Experts of a small language model.
Training: a variant of Adam for the experts, 2061M tokens, 7863 steps.
Below are experts of layer 9 (counted from 0) of a mixture-of-experts language model. Rows are named router (the router's row for the expert), gate (a neuron's input weights, with its number), up (a neuron's input weights, with its number) and show model dimensions 0-191. Each number is 128 + 32 x the weight over its row's rms, rounded and kept within 0 to 255. Numbers have three digits each.
Before each expert's rows: a language model's description of what the expert responds to. This comes from a sample of Wikipedia text that the model never trained on.

# expert 57
Before numbers, abstract nouns
router:109120079159154034116132138083161129105183071146089086098100087139236092126177170146146130148210113156092126123106111156149112153151132126132119202144095138123137112151152132161113146168190145143166152096153093166067134160140147135101108129167151155147113100097157105094101079162137085081098129099112126126168108164157138083141084118188155102155156148144194154075119098117105105107116142151139080135146110143197121122126070073130131130108065120178136154117156152090163093108060146167170132165093192130168075175094107164130094154129146115198108127135134181127176141129147088148
gate0:117138073076138164110108134135143105144137128152136178149144149106125066139177223118152092074121130170134159143091168099130152122055150070071086183129138136127131155144174120117136158133099178137086114106108071142140125186152151137159157128119200134122132144137166167133133162114056163035124190144090093118164150114141153116100165147136120124114118142130112151166081132087148104152145119153112104131049147084150172016174143125109152178088147117144159146143151075079089122125097143124150114162146086110131143150079151183120110094093088152175103199123140108148113099201129080126
up0:186159132109168136144145114140110178080141118128176142158150133107169073175117129100167114084174115132137191084135129069168123081184146142115105150212136143096141168140127104096120163074101116161137088101091141096146110165103106117131107131122150169139123157101127144175131143094093136084115127179091084133131133129192098145099158165119068164135118128086185129191125088081131061137107140141148177115079155096151170105166193137137166131160188107113115099130147114136095137087174107114157152146125189095056159137107133078128148050108064134122136165114089129121120159181127119100
gate1:173088106140193081100124136152112119090133146133147154114089155104134098156094115163150157138123178133078063108128121179057132112123148131177167093089090160139099143094141079144093138158140157147169144107126173094167104150096136101196140102107111173113150183115117109064133149050121100121139123087175178168154104060089180163129108170181124140180136117128105135127143184154122161096085105107103162116102111158085189108165048147158177130136133136112149095090116128117165119123073072198119129096124141116132142141107104126154112077081161147205155160118135077116137125175130164072
up1:148128106116115129101130173095140165098158205108142164125112142105166150136125099129097122138122154086070131129138107191096115135111155115077113151091133113145103144169099108118097133046124190163147099075109124109189108113135144159167057120123097106118148159184095087093152179152092044148131086104107117203151144179165127147123077176095120044167181157147066112104142141110106152134117086075151144129102113051108107061169136193049102134157103130172094121154101151111182159080155122155177150156154154155143152149125213140164115144137094142120122166154122088151127131123065148079

# expert 25
Section-start word pieces
router:122165051146146079119113093080146121102144071161114098115101103133204100103148144152137096151141101157132102131106079179138116153102108133140121142143081123132112132142118139106173128142123119170144135111163032159101144164120163115141105159135176155177142073109130120099123135146160081083110156101105124086158129144127118102129113092155134072119167173165123131123094117172162089103114177127155107092160140122111100132144086085093128099104086107150139185132132148115143135112057104148185109172121140132166076155133149156175082136150144144154083130160142171129136125115185108118
gate0:126114107086098091149080127111086138151193111163153109159145152110092139125160140168127102158159198115071163107109162104173134077113110095116179101148142106121117147097112106157127154100124126118134149102090135076097133168087170093127146114122168099126123136069092102095141140147146062157126169117061156151139163101098129160097158173087075105091119190152134146134100091137082090126123161130081106227166130099159104101132137136149091166100139156097129126096129109073092182145042091161135103109147179092111159144130137152132148099190164165118158146133155129111132134142122180124
up0:136138123139114076108138084162119124118161136181123151105156151161119097141127078067151114230100215122121068138083126222155098146062164179144120104126134158083130167116102085108107126131086146129206148132148143076135132162118176141098146128131100114129089154129102139144173136087140138103125108138101137126169121145118116117121134170094112126176166129196119167171183090132099124135121140146094110140120120163126119189096134112167106113166145103173098105088106146084201133142128123100021153128154099142154119141134063082159122100131104054085199161138086065143154133128141130198
gate1:155126118115109113131122043120086072154131100107095147144124129103213108106216159083137135109142123082131079124063141103146076092119081118163056117147063078136113130101160174124135160109168163224160091153181101111098173123218104179159113100191126097094112089109116088098055098129194085117161132118148092115152117143136099099120079179141156107076192120091153092106147106105130152134130165109100136125142063133141110176141104061143148120092114101184114181100156091165136119054116112167168136110090162139107125164144110190100059157106117104086161145083155112121121106140115166105
up1:135131169115202123144153130133165098071150161128147090141141115170155119180098106198050134146135172120088122144093099194120147157129153127169134175084125158148156100181151121116143059159134119072126175101120165128201145132137134120150139102158123124147124163105155118093155144120107150147125132107123124094035157135125108169176123122141133092150130089120093166128102078207159117112170111188141135169092128051141154052127154203129117140177167167120183161156088115034056112135126152163156128178144115140124161141114095086150126187148134188100089104145094164122112150114165077125

# expert 36
Capitalized name beginnings
router:114143038162150112116121126082168123076129107130121096101123113140144119165187131186127083156160078136099111178097096172142083154113123113131080146124095139127109120159142137146176109141153155148154109082168049165104157162156172101074084166161153129161150120081138096094096093171158120084153131116096080104156144095136135094118087104156130102131135157153141159122129139140156140088085146150145101107084132148158129099121105098082121098099068120153136146142165147071145130110083140143195085167115157149185066182127119128159059158137102106159079104170156192138116096150149099137
gate0:082176201114160159152103179121109192059139131126150125120107128125108120158169112062096063166139110166188196103153139152147128138076115089117139109123145125118128059149122198111148138123126177186131135126174147157165114120095132110085158184070173095128180136100144048151146118100145116116174181156090122112123132064102173122136095114133162127108119171174145128083116217145177129114107137112069149170171167074125109124158145067071120164119120131132118195073117185180146123133147105124048116155125118138126111168104186146121190077125111142136147117116119111135190135067137207090
up0:055090063121136120135130141098143159177167186100185157126088152177123107105163114089100062125152133079135158136115164140097143142146118110079112099107139181140207116123111108115155190100112167120157139108121170048121122109153133124095106111097141150158121107135156091176185108111104140158131101137111144073108116132163146152145157120206125146120173182127106088075179153096159150153160158010189098089052158076131156171106136063137090135174072120106133085178135172079110186147078149138115152115119108162129084169103110143087120127184144127091142180120178162147104111078115093151
gate1:080098102163100125176141117135175188160111103149057134143076122182078084108054136133127094122068092142085141105056144170142149126132154098078110082124158153148118150117084104141105150126109100111117129123096126118094147095179116137102165188098138112068082124111072142141087148188069094106147137073135132125089120146103107147103116125067118081114148120135114142128139110143095134074113182107132146159094092138100153083109147124122169110158079175179122117191155137103182096125110133092058097083129110179160144094106152110139149114132140106112141125088144118161096106121175076097
up1:107169102173073119138122115073198168154123159079140149130087197184069101158070148099082150113108114171058167081096201122172077104129163080145103082163152087127140132138106025135126118169077063118123148135096117122125145148181142143094120189094098139124088111076087214147090189142118115100177106081157155124087079140103133120143103094132082108090067105124147139089178147153157129112118172086173098108155074128105152099092137097123134105116116126139117134178118118180091100116142117108161131136141163193130125154137131088088166142112157136099164146127127183136102164135193060108